From a checkpoint of a small mixture-of-experts model trained on Wikipedia: width 160, vocabulary 8192.
Below are experts of layer 5 (counted from 0) of a mixture-of-experts language model. Rows are named router (the router's row for the expert), down (a neuron's output weights, with its number) and show model dimensions 0-159. Each number is 500 + 25 x the weight over its row's rms, rounded and kept within 0 to 999. Numbers have three digits each.
Before each expert's rows: a language model's description of what the expert responds to. This comes from a sample of Wikipedia text that the model never trained on.

# expert 12
Latinate word interiors
router:500507498505546483522520521492447512453483490493506513512534494468464483483514518478531496476507443469467490512513472476507533488496491471493492467559507488478498506556450487504487496488483476505484496522518491552472489522480540525484505506506507509523469531454497471494534503497524517485520496516504536500495497493535490483514495502469462521477460531500497530553502472557550492496489490516500494510483560442496532494468540532541517509499509484462477510454546518497535517515467467
down0:474472524507493480495515482523488480528560509457504487499509510479508472524498472526493508575498504491464481504513475483507502512489527465508496502523484537518495483434480544513491509497497494490521532481497515490559492509478542493447526525467499509469557521493494483513503485481472534523528507473496517498446536488493447492573519482511470503438499483490491481474473460491508518511465464464494505475507471511524496487514527557478490479522554521500493506517485483483489511466467494
down1:465517480501534513455525506518511547487457478470492499472471499486495502473508478508487532488504471482510506506532503518497482479470528544535480500536497478537542490496492535502501551497518542510520494464505521505463531486520454490548495457488498545527465450509478467523513507490535454491512542499504471462499524520496480473520484533496488516456497481503533493498518543467504509521463510428534530533506507466444486513495498508504492478542506516516506469505541515505535516493480540
down2:494469533517481499534501480495526480536501503526469476509512492503465447503501497514511470451498542482475451475507502480458496511483499512495487556514500507462519492505532449521513489521538482514501471488486466458508475501515535533508514488539474503518477497499497504492445515513544487473449510507475488503518516472537461499502454520488468449530452465475493492460548537467505471482481480466483503514470500498513524472526488450447495492487488481475472497482516463484507539515467498
down3:507539485481514477497459517498487480470490524480482480512562523492492523527460510522484521474520455514526491438524516505487489562506529483485455521508494474450466466501528512501498505558508542482509488502487532489532458523499516500508490477467488457526477432492543484513473482532489470485498478507519495488478505485526488486491482498507522489487524478525507521477498498526474492483513515494505508484519479509527530574511510464490530483471479493509503504487481516431501443544509536
down4:463553509479535548466493549574488504486498496540483488518500505498535525477489516492463487476505462485484485512471531508509475498455506526486494530526489520478505481477513497510511505481557531494487479500475462503492478484503514527479473522497474492541532470491517532477510484522472499471540489510486518520493441491507495501453484509529526485557480464515500508521522496489506520491509478433536495554501516562477554525443490509485525528484514501472475502516495528498509502510513474
down5:514491522503505484473501513500529501493528454520473526484487521441473498522495520493478494519548465468499507503475503497456517516505479509506512495532494491503523511485492480461522510563516499505484503490481501504500506514479513475483475571473443444488535537484482529506486511509489503514495533487487512534481519526490510536508518474504485532560464476463529497474523488549501498514513440556492531535507507479474525490484536492474492545543509485474497537501466493473485524490458436

# expert 30
Foreign name starts
router:465503477512498501503500518448505502523494538512497498483495512514493496506555468497476452521503537513544480496511492485475513482481521488492506570462494502462525483500485521470532500466550522535488506468497508517509487539507517496487449517511520544523544461511487496516514525502528439486539518466488508479513457516508479473478538474524461449511476469490513495499461503482513524492528522495474487471494485519474467539514471489503497458509528465478531498539453530531470524539474523
down0:479503491500478512436531522548464490508509552496503509486498427448508507510490528500528491467528525501499535516455482501431494473479497522483498494465514532480474505560464518501514464474488496490511487524495534503516442502517472492546480483516491472475522478463509503481493514493476505529517508473487515498471486498504534494509529534507508474523479505480544526499519524461490495524533472488474557524493461493514532513515473511543514461519531514532513497481513519539517487506491447
down1:533498485502519495533531464509541503485482487504462495537505475532520498490519481503511510499500514489455513530529560539476496523513476481531507464445534487473512517523505470524557534483485493534493505545506517507520452496473530470493468499553498483479485508489490524535479489522483448514500489519472474449531477507492470480499467520497511458507515533464496502540519490510527490492462508499484533469469539510559471479490492522435521531503493510487512473502532488533479478477488535
down2:512480523534454520469471491516493516463520491505491547542517485502478532495535496517489503509510538546462491480497505462460519526482506473544474504441502474497526515503522484483478510473553500492496487490453510492507532507412529499505468505506515490519548516513427539529493472512524508505510472511542499488523489497498462508481490509498452489497486522507484453512509519505490463539495505483510504520479474506455485456473517504508489511509482530542497571521521468498512505500518501
down3:486509496490537501506471501486509501528513457538483520473484498433483499474457521478486526486492493498494529488468523498529478529509482475469524489495517514513527496495477472465526489508470487484534477491525487501481508507468534499498517512488513537500458518492452488502475528505486508493537533516516494460467530490472510587515496517492481533498515458432521516465518476530498470446499544462529513507533524502545550498488541505512488500495506513526477504511451464498462502528459468
down4:544501500498491481499445507494459491562504502504496488497533516492489490480449475493499512509503511468536491493496472529512519496501479483554440527493471489495490508528518501487466469490471507477489492509460500509494496490505477486542513492513517515488473491508513450447500466515510487462511523514515488482505463481489498456470537516515490497548495515565447485527532513523505523505534507518555530502477523532495513459492518520478473533481484512500474519489548494436460452510521551
down5:495530450553529482528502511490524514501537519492542472452513477485545482548493526482477456541487502482503514533516453464491482472511555494501506486496529480533494472521541494513457480490471494554492500498457503498499477501501476543495516473505525482492528472463502468565512469503473527501459520470518480508475461497517497510490533459564515475452503504489503531464503490508500468514486481491445483523477475457509509504514518497530488524474523512507508504528514479503503528505515499

# expert 21
Table cells and charts
router:496522521503458516523459528502493473520477484494500498481523509499498458552480480526471522509478499482480548532552509500479479514501564505506501485526500511555531499528495461466472510535541507510510529519506491513474493518496450444507520451480526514474524496538521528490468498491453476484503499515464493520496469466472501514472500538501509532521468477515497510479483519514445517531497486478508469511470479456546520535489526478453476511520454475513509497509523489496548540482500489
down1:477492476504517462508482493461511458515507569511499488527514516498537503543521525517507504495526459479505508498479465499523530555540523498529506523525504521480566478467491477489462536528502471543483489529528470483490477477517539524495520533503504505521494491476521495500515476537526480485492547509485548499505456450478507505486507519539552455438510501509472528519490533512474521496469481501512501539497510506509497502503487486551521484484445515511496525459493514492504551498528498
down2:485460488493499546458544506488514521487519493489492534530526499470514484527484530492493511453472502499550518535520503503510515470489543468475481501547452498467534504479526477473493507532523479505526492507478477485526516507468493506500516508441503469502507462494492434499499533488483465511462489509484530485500460524471516522560480502517523498475517505471519509514458482504514482523467489490482480491501480499514517476499471519526537521543448446478524518482476535457456445489503518
down3:506439510494493501489533475532464495500508500489457515502512499493508510515490531505519470497508451436470480494484465481481464516500521480461489471461521487466469475489491498461532536514482461510511521467510484490474464511450490512514494494518501503449462493513527518544539493503524496456474450516495495519502480504491472491436507505488525504520489480507519503526483510513497509522479552469485560491528481547541505528463517469492528492533522553497456543514514506502476471497481475
down4:518526515486504488523503510520476476486508562509498538500518528621506486523481483499514493481493497508553506478506522536524493487552476484517508493546549517535487481496491466524501487467470489509486506454494537526511504498525497484479497505490535495540481537535487498471533522498494517474475514492475536463517523476480500460511488481536537489478488447506490482491502511511482515511480544542519467514469504512510489542480478548552500479505520495486501503518544488478461489519493505
down5:481522489499476509540565462517476512495520531499458519473537512495502490474487475540459518513484515513474499500480529498495510560483477499481509479504510503526470537500503506480519543533503518486537465475475518500556488474477503457506486489495497523497477429474488513497500508492529490479526511529477499527517479481533501486515498472526480517449515532467491468540509559512509480485533448495510516550494513494471475506517497504475539474534468452517471488514466511479547536518480474
down6:499496476477477488533502526538521521498527516484531508456513509553520474551495469530534495477459486486471525505492515544497500494500508489506477489476451490538512476491517538510502469454540503489501523552493492489514478494516479527506494498510510493524502529495487538514506529480484525481488498541525429519517482484497503450480538496522527459490486503523529512566537481509451539474501494512527476520508484528518553553502468518496503492532462505515496496526477515525556459471508503

# expert 7
Clause-ending commas
router:512523470490538524462500505503482477512519464504496491497500448521513520470499489504512489495516501491545506524558525479507461525509517496538531465502552521489526543461439534461460522484469462495510504498513478475501466533488543484516551517520460521507489518498492533484505519511479492505463484472490512459508503532533479506477483445459541557512520509499504461509487525497459495510456492468496463494502482515453515479530489490499554513532503537534526487511488492511500504511470515
down0:517511448480490513490489498520523483497468501494481477470518478487510505490475462462505509476518537550481548487533490477529508516526510544547536485477513489508540488547494483503523521532497506513484555524515468489509505484510505449516508501486469509487499521550519502496532534537525494507500490498482481484539535504527561515498512443526493568486512532508501510551510468530517473472465535478541492468530506533499508545513493521525482508495461518515500457481498509502482506559496489
down1:525531488513511503552480478541493469511540489487500488481465494527521510525498493510467528467512525534517486516476507541547479510468529493504497496486526528496455482504492483498485502481484490502494572507490457490498527501489474502522554498532490449477481483527457487479508472521499498489472517457482482529474459508479481539469530474517537502512487498500523479487515457482483489473540513461522443469505466518480465515470457492526499498477516459421515496504474503503507513458485535
down2:439497513509490424503517505469506495487522482541505525499484568488501504530484532505494481497465552519512503508504521491520514550498551526459517463487491523521518476443519515531493542532496493452512541485472508536546497513502495554489537497467518497529506516491497512496481520498491514467521463469546519548468480512474499508524494496473505497503486487521480508471474497469501480494494547485464499496536464485525482478479492515492552500540491499537504473494507521541502507538485520
down3:511510509543508537491504497537480511505480547465491496491480496485516479475510498478514457477539494500516502524491481505510485473470538507502494509511498514467501497542500593498509480484514484501491489525471511464480498478495539477490496523502458500476500497475434496472480496504508523502475460502509476480474503514495477532524505524481492467522537500487539458525497517517506457475495548557501478472544489492499486471495506509543497511486487560490578521460533545468454467531500496
down4:502473484522483503480491480467532487501490511452501514519500511534489490483525513476520441468474539478504488493466468488503485473481530498494513548533463491504487559524503500481493477529475526504502516505524514525544500513510501513487471480503479515474476482546478510492467479518519498469538492461532529472524528496463554479493475507495515479509519481471489533457520461460462465493526482482503492516539507537479518516449537518470461526533522497521484444427498499528514487500508538
down5:525495512468542470504452482499538469509508504479452534530501549485471518481499523501509472540536473469541477522478506502511504503505512478511510467514512530497521528527531501534497482482550519482506510479530533469519496515514498528526482500533481453470507469513464485516470511502498510432493527511481473530528510488530546430504466513500480551494503478488537454507497512525477498513454479489527493504503544453475518484532530495541505543549489494504501519494499501474473487479500520

# expert 13
Demographic statistics
router:455522480528502493520511503517512499542469504460469515490442503506467487501490507444453524527455465510446484499545520508506489492477501510521553527524507485562507501504522476528492515491473481502534521548521470497505505505476507504529510481486517452497530456496520486516458478518477497523490497539503482516499490508508507508492497542502533537496503452510520546504481527531472515501514443478505496478506489469530525542467468484489541504492496496495514536481452511448476525536493535
down0:474480538474504529522455525486497510448495521491478519448509467501552505515486502546555516496525539464498459522508497483492520498514506514495509469459499465520500492511481553524522527515517503547490502538470531536494527519501523478508493500487540475496490477549448509479519535507503479469507500511502513456508459492545491499499513474534504542549478509524552532493512486484464487536477519517485532487497498488513508510452514541533481501532497494485504527492471495439491503486472530
down1:486491532482498493541467507516501513516513498505485579487484535491468483516516483518516522480454477495519458532510523547494543534514519509527487456481504535549489481515546477529530493522493497468509491487497496470512513473474502489514497472529497496511488508523531533465465485468535496517506436504512514518498473505528499532554480475456508483479483502483514501445451492523531531516486471462485517496512479506523473539485449495469480472440546492487484507525531502514490520479509481
down2:492485465468512478530535498500507498490522521503451516511527542462515495505473470514466502534496459534545521497501488454537550502478470509461545535460477486465468474494484502473487526527535515503545459514434529504530447509529480552514496503486475498482524551534473504489538517468483533473524496502518477474485522512471468482510461501469503505508514471518530494498519521467524515515521513535477505507533496513484515515510483488518503488497520517507549485523545500471497509498485537
down3:520492482500494483465540535556508467517477545512507464488527480512509541527484515546541530518496452483473499555470501519518457469495557514500516523498468486504480523484481463489529474442489512469491500570479488479511511473509508489471529516499472466509525518517520479469480497517507479529529531529490489487505547514521479483496513516499527484511512510503523526482521533510470517508514490542448489546486489565505518495526439459491492536496500484510491478490483479506488516509520506
down4:486490461525493475520504480525540484511493487509550517532550527502486511497448496521490496484493502499518514495492543531541484473521512531475502518470490509473481494477490515451531546483513497527488466533492507539534487515473501520515511454534490546507531508511464512573485474579475503461470468489487485460506443514510502554473534526495524483504527513507486538527477489484508511490481522503532450508504508503481489522482488499480470510492493511475456520547493504518514487461524515
down5:491496512502537515529513492508512552519497503513472516499509498535496481538552502507493554482482509527538499520457496524515548516465490485502523511517543488521537560485532488464441491523511497474519502498455501472528490524521462512526507474465510498521548519523501518528489486510543482494460490534512535506515497496480524533516488483510525505488469496491447492519493432530502499511544529529475488516487535523504484526476515565488495482532540513531479526506468537469501500465517489

# expert 22
Surname word pieces
router:487507463515460475538484481525501524506526513520493469472513497497487493459545446493560508503509515510528470459510504495462480460503477508461497471504510479528475491510513531518493518506543473523523503529511517472520457547534494512461518522511542519538514503498546468519533485498480475499436443497483511504511504508500479514477477479519462473463511488537483480536532463468485513502499526512484500511515503455510490502474512497532484457537495480475531538458538504519534462485528496
down0:486437495522521489493507472520505541510508502523487504504488500498501474484500515517519510522502488501455497504488526509488540499513508469471533530528565459488533490464532539483500500537490525503513504526510492526540547498502469464518491539444474529494500476503504481497474514514517491552503498496501533479459468443464550517482483525476530526513527499497496505478514459506475474503525458472491503456515488538550477574467493463496492511502500528520492501496471490522546513522543522
down1:540510525516476479519499513493527506449525502508508483503515498555545492542519517508506495521530469470463548515508513527496507474506517443472486501504539488474534513501457509545515477496485458465543477483474536507506484490513489506475512471581490479502531560509510507522502468482508527485504438505497497545487481499519482497475523435509506497463522511464496475478501448479478503469484484491492444505534501489495479485519480531504516494529497525493522499498533515537510475512539506
down2:519560502466478526541498493494488498565477471523509487522525476454452468504482471546508485517488492479501483458515534485486505496514524546504495514485482489483526505501511500460520522472504479536505448472484478453495486496454502521507518504497484527508505502474501508507544509492470512480522497459471535490485467502472491483517508549508501503519489425523494492476485473497481528544451505468486493517506495453460511491496490466505533541530500452539506502540526503545534475485496473
down3:507512509472488524524518526515469520508495509498493509533545562477520484481511546535500496507500479570506478518494483493506520477509523470485516501514519498451529502547457469483505535468491536528482496530535470461526516500504520476509460479509548518506517498487496498510505520526505521505502458544570496519479521521489486472538493518503543485554475513495504514507511480488517473480459485530525515474514472499471528538529464499496466477512542526535504523495458481518510494452460535
down4:528498509464520517465520490477542523469493525491529511499487476494470571526501552465485479473497476527517542491486511518493493525483529547485459501490509523504494529492504509526537516526493511494514523505498495494476496495534514468518550549465503487522496499499514558491524518504475482477519455524505550481497495476582513492481501486482497482499451500502504491529455492476520535519514532538534480469518490506475509486496468530536508499470460503485459481532512466458484479515446496
down5:474513514530492520513478468495533512477467466486507483521499483506484541508490532510482504501466478482491493497461486521472470543527475500484511494494486509511473510462488496517549496511526508470546479464496505499522533480478460523540497525526523489513489481495526478476512515500507570463490490477555536483474511502481529517482488504542483465552529474475507487503498484489498521521418524508495515484510477505538452494462515467520496490506501528532496567443512472455517524475536519

# expert 29
Coordinates and label separators
router:484501488515489471497504487494522488495457529498482475526497448495541513477468471482484508514448505509551489544482490463505489524509476492564525539478545514526499467500466487486471486479509517526497508511477499492471520525472468448500502538495455514476501513496477472481525500457517497535522527486492500572521484504481492488480458495507498476508461518458485507482505560465460510473494508504510526507509484528508490502563484505526530478490488511547547474516526528517549488533507476
down0:517488465510541497503496496496468518495505540493574468517492495467521521515506547483488486480471495509508535527515503519503545462499486475526536496508465518520481509459470478499485501498531446534490527506517521484498491535494500496504515510484480481473461500495515476546518479486540502538573520576478533463530492516527474499539449508475497475529469533544497490492506499491514481500477510465534483472519484502521511514515476502469502494474496558498494500499557507558477497489510495
down1:541525500504501443492562496501516490494519556491471530510496509509507487524499475480501519494474473471470509474476466530508530496496468496536490458474492483510492489545511538543485517480519423469472506526461536504488553557491541497542528510498466491512519495485542475519512520469466451535507520554518509530539500507484474484465515497497502502505491496485510494443487480493502484540502464507501477526493453503488472493502459518498511490469511492544503480524487505474501464519514493
down2:506553485508518513516471506495487476508484518514438484524494499501544504485508519486516476491480510502521451494515482530482511523500480509545520458476512496497460494530548538454489528455469490495515533539474503477497552488546507507500483530487495550488514512464540451463475519495523531483513516460519478477480509510504486505505541492497496526528510533525477529497519521500534547526506531497531488531536487538512501511522512544443509503511498445522565475492487510464503499481514484
down3:504511565511523503484501486529522499493498486503490502485491476519501486499503512482476548483504472505557490445487496525490457496460567521495521513472502481494446532467480493442471531482469535511522535524503508507516518462523477486481486493492519507486485482507481508515477505486539518554529503470488545485523533499472475510505498525463471506529495518559494507480494515530504452465567519487454470497461530488521506520492489510514488520523471501507477508483540531462500449528490497
down4:497455495512513503489546509539528479518501504494501486451501493480502511490463517508496500494479541523491489533528497512528477514553517472513533494500434460526474518488514453492510506471484493474485472504482466493546512538504480490488538517503527510544468494524498479531483517523527475545483515483539515523432510489500505447485515504525481487527484512472522527472492535524532522467535512489512498546489432462494501473468469524513523524506502497479502491517530543530499520552534480
down5:524495484514484460537528548527562516439476495501522533450535514509514490515542523472544532496468511511499491522482486523486500491505481528490510497494494494512516551456507528507527516528501496483477497511512482471494499489474497529513504493538503520514478524492495466465520523527497496495538476514512508484497513487477489529498529516524492501534523452492506510551515508535551508482543489498491522463513455445525494496554452491510536517524553483459531501515475465474459471503539492

# expert 28
Biographical function words
router:503507488450553511476488484505479493501546461511536503476477473516501525466493502518527557545506478517535475534521512489501509498528526505475504482515541435519503470475456529499521526502477531476479528525505529483505465529509516474469507479497489495504474531519485564488519549491493516491503470488538544513509530515500477482508529485503515482494532426501531515509534513503465478485477521517459472467499480508451466488476510508519523517489523508489504436527518484512472522476491520
down0:495431501496542487506519464490526524508542491475489484526536514478496502523514503522443507509514501536496512475431556516485488510452484476484476463549496470513444456503489490505505499523490529537453479503490502495530540450436492491512517537502516512471500471490492515483496485522474498461533545539497497506530522548518468516479476523525490488493523490484486536467502497484521497524456517514468491483481522497486533491486475500467456501510486490512532526497499471495462509496479523
down1:513487524520528505488511487516507512483536506476498509534531521495491493501493463511485503462512517509470516543547463509497528446509529488465495467471510507529454512506529517510519491438498479438466475482490497524498503543568473498549472487486487480482517519551508507480535500501476458514471468480520479494472496490501469493513507520493495541513484501542483501525517456458439504492482479478458528497527516490485512513494533467474532552497482526534506488540537501503505534467509526
down2:444484501502479541503492527498466444500533499514484501485486517437515501493507505518514511493445493550497493519511489472515501509510517445473513477477509478518486510467492492544504510500523503452502492446447535514501462491500498499499509475502480494464490507475514496513485487460474491481486524497485455542533515463504452471496481476514496491468476516494490543490444540477450466489488472480530520523510524526531467525492473493474496532470496515546498472482542499568487483487528516
down3:512504486463487533489530508473481484452474511503523521491524479517466512465514511463531530523474455467461481472548487494475523493478504564498508494523490519519479508523544542499463533475466477489501522487485535510490451537516517500461516528480501495451490510484475467504506475515507462499505475460552499550498518468490523505515534499504469504536495495492489443539503506512470497470474474520496534491495518505532508537507468502552476514466530532486502485452502533531491533499480484
down4:487498494550501468493539488497483502520490474469478527557516500491505490554489455438444503445503546487484502500478495500502495544480484526449490523481484491528500490529520478517479478506489500479549502482513497487499532488488496491531455513476520485496485444484526477465512499474531490472472451502505485505498505494560515539529533508498493478480518504529488506525511488459495516556468504531549500482502504523525502498498466534482530487512487495491504540513474531568527503534522516
down5:497483544480494520512514496519522460479495499455484475503475504423536529515528512509521475480490493508473535474501513483519523478528467526525507460509496524478474488498474460470498520527545499513505508485487499499510511527521507472541510485457478515481505544474506496486515510510502424527468528471515524528472493478480508483492494497517487517530569540539471478514482536478478499508507498541519504542462479475457520499498481479496500538492489524576510498497545545475503543507504504

# expert 14
Infobox list markers
router:494512553517512474473551486484544490481478513484500491469477477521478487554470477501489497551479494523539520515486487551556505520503508497526501480455546504482490520446529492522467480510486483541505526510472476510455482492493504472474481513479514495466492469537457452509502438487528504513531497526505493544535494509470492473517517513510496547523460505487467541541491523479491484491517506507529528503495520451520499485512511530489528490452528483491509476510465515460502520474506483
down1:513499548433464514510518471518502481532537502521519538521488536486510493481509469434560489486538495488459513455511504477524487518479501500477502501526512527490512517514467507494541482519473481506507549448478475494472504485506518500559478480487511526483482551535467501493504486464473512493516512507471561509521473523516550477502512565502516510532455517498509466516479531508506506521508492476505487491515490511531503478444523529506485501541466469501492493473501483507519503546497510
down2:513524517504504496519475498523510491525548504487503521465494533493526495507545461486492513513458517516460521517506512550508524518510553492489497481503554479514477463552525481479513466521506524500476449492489511481500514519493490506518447520482510503507523488512536531479467488549518491465500476503504508521504517503497502489570466445517491461484466523557461523499472508499522537522523512477468491491509534513496505481509479487478514498478473465513548472502485540492463422533488522
down3:477503469526487491460486516516525448467456504484502502462521455463477474495491495488521474483503509474462553440494499501498503520523561576493521508501483473495480497469494479533447487506517508485503487496526568501543488517518491512510516504525502474511525523504533493528504472463504467508510503530538507494486507524482522505530499483454497524471495515510521535520487523509518511548525527482515509479476512536533506482506493556454480484499536535527531549487498502463511528498501468
down4:479512491487452492508511495463498487475472525505497493535472487446492484489492500498499517489524525481533495455524492479479480534544506511511440526479446455524510536498494466525506501475505506470512439463515517512451518505524495486496518490539484545498485518493512515482490477522510469513524494478459500507500510509485511508490522479459513509476519530481508537496536554489486466513479564500484523477489458481493483523498489479470470488522507471505503484530528508605544511483485511
down5:499481476520508573526468486475477539552513459500539516520492517496493522467499513496501528503463498480493519552511523513542487489496518532469499475511456475499531496484483480507451488507532502526515491509484497523534494538537509484463505530539507515544494482521492487501506504498481501463482476536494520496527504487501558484515519535515535443523473522516460478515480488507523493518491510544491509475460553482461489477481482516452486494461482467516491523500503461464444509509454478
down6:491483549553507509472487549488518514523471519497497502490477538521510488499518510485489469480492497501507512542473473518460502511482517514530467536547537485459498503465518487481515463522555460507491493460493456508477525511500476505523469507449509510483476523492523429494493488498497494536500497505550479476535518516504462442524525503490458489493507494484519455529509495525542488487469539516479453485473504478486526475501451530491486519489476515450533510477534483488487473529489514

# expert 17
Numbers and quantifiers
router:519463502481486521466559506522471485525501492462459480499511481526512532480520483461493478474462509487519495463533468501509506494509518518488464484510497499494508492490488537503515500538477531480560529496536480493509518475482515534495477456545505495457533454447480490497523503489502495498477500498510564505494489500514489519518543495517565525483491471495500517499489479528513538473525448521486510488482470532473540541532515453490518515505516562537486506525490451472465496473496483
down1:514486469525484516528493515490497499476516492475530501463483527496521473492557479523503494526471452531485522451521523518485478540501483514489529445479545515539494529521476457508470482487533456489461489512521502458485548507479473524518476522487477514503535513502534481503457476504533478518513500538459512522488491452513539538488526503468510488522535481491487463501491472498494525461509511501506569481546523534496504480524489489524477523517531470507516509471526511530502532539539506
down2:494526498485519519482487528518527460499480492481484461513543505541509550491481501453491500497477479513505469520521475493527506524517507466496477513492528473507493476535531496523516505514506484478564494504492514480479536500487508480520507494434520484471515474525530514449516497527484506550552473498572504504484464477536472495508525515502485545486473475496478466461527498524540459515524487521551464520512526485492497445480481517504483502506543515459491520505440515473469509486493515
down3:502502482504527493493541535479493513510535508500532517532503513505489476564539522527494500487470513507545475493510491524497470473500539513495462522498511496517482487519531538453509496472462539488533505450488480488519548531511548500500500488502450499487518497473462526491489479567513493466518525471508479505493481534468463518528507460484574484548490476511555506491508478490510519482510551466505462500507482465513524514488533471480522482511527515508511492512477467481486463463488526
down4:483495498476492464495552506505533453523482490509473493491494476499487479511480511491529497549562522553506476537482482520508530487525536470544501485557504476499496538485455506488498471523519453515523490541507483527525484538524463473498487495441521540546520481525517496517516499486520469475452519529480480506498511519521525492499484490519432475510530502486474477539507464513485456488532495498500469509502544470505500501493469521513526474531529499513509500486559508468512508526499524
down5:492492565512459488504475489510472503472501495546476492463530473491491508479537482504472490521515527494446481473487518492572567512481501484506510515459545492516482501494505502499493521508521492479530515525507504491507460432529515483473485509516526506484491533497561511476502500511478468498511496503457527501510519484493477509491476504541502503553514525530463499495468488511540468503545550533503445460509543441517535519529513521483503492465503479491508531504493504505486474537505498
down6:477517495504493492481538500495497517500501509503434497462510509533510527525532463492507491531509500516533510486508504472479460478522550517452504489486492429508494470547479566508519519526478499480527482470482554473526487495487466472521514510474478497480505532508511528500538475525494462535522480508512532540485544501476461514472467543453515515494510476519512498529507525492520501526471447473527460509499498533515505527504526479473469473455515488473482463516525498514483489479473473

# expert 26
Foreign name syllables
router:508468517497509516507498496526462528463520481501519524481541521469469472468540461472547462481532481538525480494523522506489501477440494495483481500498530502461502491494459501535452505490525465516514474481529510512511482525470502547487507494573483544502486475526479481502527545504502517490532467460519495500465527521503482472509511494502448482503515494464493513522498479503531537509523500521567476491521520475501532538480524555517500504516490535505480500479499472496508490499481434
down0:505518517547542500524550522539514480507535492561502512494513465459537527497502526493483483482501545514494528472538499523471473474540494490495550498474477501488526474485537510500470524532517488522496558518510523512505493496492474517489504507527485543444483455501514506483487507518543465541533496508481500479528447486559506515476479525496479472519502538483450512499542556519481534514486515518519506500496486481485440482499490482514475516505508480473507503497464524534485472492483474
down1:495498521459510483475517494510556492499467503495453516495527487540510488490548487509517449494508487514501558472531492484520521487487505506519503537501495500506549441480518450498471512527523517488477529447521470550496449498469553489505502546482512509510534518479504472533482506504489455509493510489459503476520483498524528483459494529474496496563508472429565506516497482476457538474506490501495476474502511496474502496504481503510488493520514500507459490488496477450489512470501493
down2:472490474530475528475503467471471443504511468487518550521506440524519515432493491531488489485506521514480546568507505515505486506500509529538502476505493506487513474501511503500513468468498443470485485522469538514510474453501488499514519506500516489511488527539470475480463554503515539478499513482538500512500487509495484497544548529552506488508499494482515508489504498536472545516540501485480497503553498470515485543503488504492474526496513501433462510506485502487549505464515490
down3:497541466495493521515533532510490504511531483526512504469466499503535521478483520522539523518480535493489536520511511512532528476533474492535495484484497497504491507510491480463502539488510502522490492533430514467501483549484514526484506513525492540547475498485500508472496498487505514501525505492494499444496480492519524473516480472492484447520492497585491509509509456464488484532440521499482498507519439487503493489504484538502440490553544505491491493465467527510479531474493440
down4:484464513443500483459505479462512513550500444473476495504506525504499483531500574521529481501521544537474514486499494501510497498527538543463488483519513499561489539492506499524498503482463501462488501481511543506534446519467485479525522503534477467457531508472497477503503526490502458471533528503515496506464480510468485509528465504501480508515501515511497491510474511501512524507467494492478508550448508548514516486497532467459517549495465544475500523507524476494464499506513524
down5:484518491515514502445473521511486518513543523531544514478456510499514471507547499519535494513510498509485477497568495478489490537521516542443519475520477496514510470490463483482503523513516498485486510515482472512490534484546529511510527512538491473478480521531508481509502526484546543515437475497492504479507460526479495516521512471509523503542479511473511528506472522517509474489454481501540549493481512491526489461487486509490538483515510520503531451495524513590524522528491515

# expert 2
Coordinating conjunctions
router:511514467514516510487467474486466471491516443554522473467512484519474517462481486527515517509514500518507501531534524475523489522542471457497517505526515462505521500471463514492485516474499467480496485531497476488518492486481537486506482506507492508499474554458481493481522536533447551501457468538493521501529512475549488504480524439465541509508508551527491501501512523509536552521441515471480486515498491495471481514512503489505516529463530501511530498464483475523522548522498514
down0:507490532484499497556482496497473488483514512513495488497462467447545493566482482489513509465481483564528519458435516507505504509493458479489481497501513511493520513482440506543490458514515530516486526510525510498486509472499528479482477500468463507454489506478488520478520524443481453541476539503478499488495468495494452506467470459506441509475510492490487470504476461464469508467502497535510470475501535490506539518503499488469493488482512503490486473497515475460544509511493507
down1:510535474502466474476513488521490482493520476524536532471503515478471511482431504516496488490467461497520453547526489535497540525518507489483510480514526510543482534530483495568553486497461508517528555499460465454459535508494474542494506490529500511491510476512480523524550490515555529481484524504502516526506522506534492498476490516497531525495515487523489517489494509491455466485511523528507487530465489535549495539523526511531478509526485482456488528515515515514491513523480486
down2:484490501502516523485478507459532464491475486477523493528495480501533539482511517482441518491487470510515488518517483494491494480512472515480487540530527541481502496517489481512496494519525547502512530508519494476524455513507518490560532487457548513509498504526473519469537514528528517508512443513517567540452518547554510521467545470513520492476503507504480464537498492518522509521525450490476473524486510505505504481478459498516499516458511521522477522499516496413517502494493497
down3:466482486490509501516478525529511488553492512478455481576553494502526501490492524458501490515520467520477491495484495468487482518493516521504516522517477499518499448492509491522550516497481504525537514541481504457500496555505467510518505501498467488513520514514470464475528563484541512511538485537489472523486492476517472468516463490508462471522489486492506516507476465542483520545456539464536450466522533479473502528487491502488476499479477482498500493541520473471462493514513468
down4:525512461507557526531509516485478498518503475513470561500497481491523464488526468477511526499523503494516508504510500539481472486467500494496460494511495513470453521469504501502476504512496526513455509513507538500483545464486517488476497526477508519468510500473502493512504447500521519508518539481478431529542440520437454516512521492483464467505513521496516488506525528557525473516539498484482445502495529467501529507522516501527458484530541513466509536491474521522473484500491476
down5:485476517453485540500518451522551526512505454507555528520475504502480495494514530472486472514513497500543531497449491496507494506504505509491497470479516471466507513481508539508544538496525518525502491540480504496484477551490484484535480528506507525481486458537450513467491498490504501477527499505530491499495476464519479474499494458497499496483445470517554474520527498467466498501447487436474488518486439495503518509529532483478508487497484528507459533508466485476470483502505452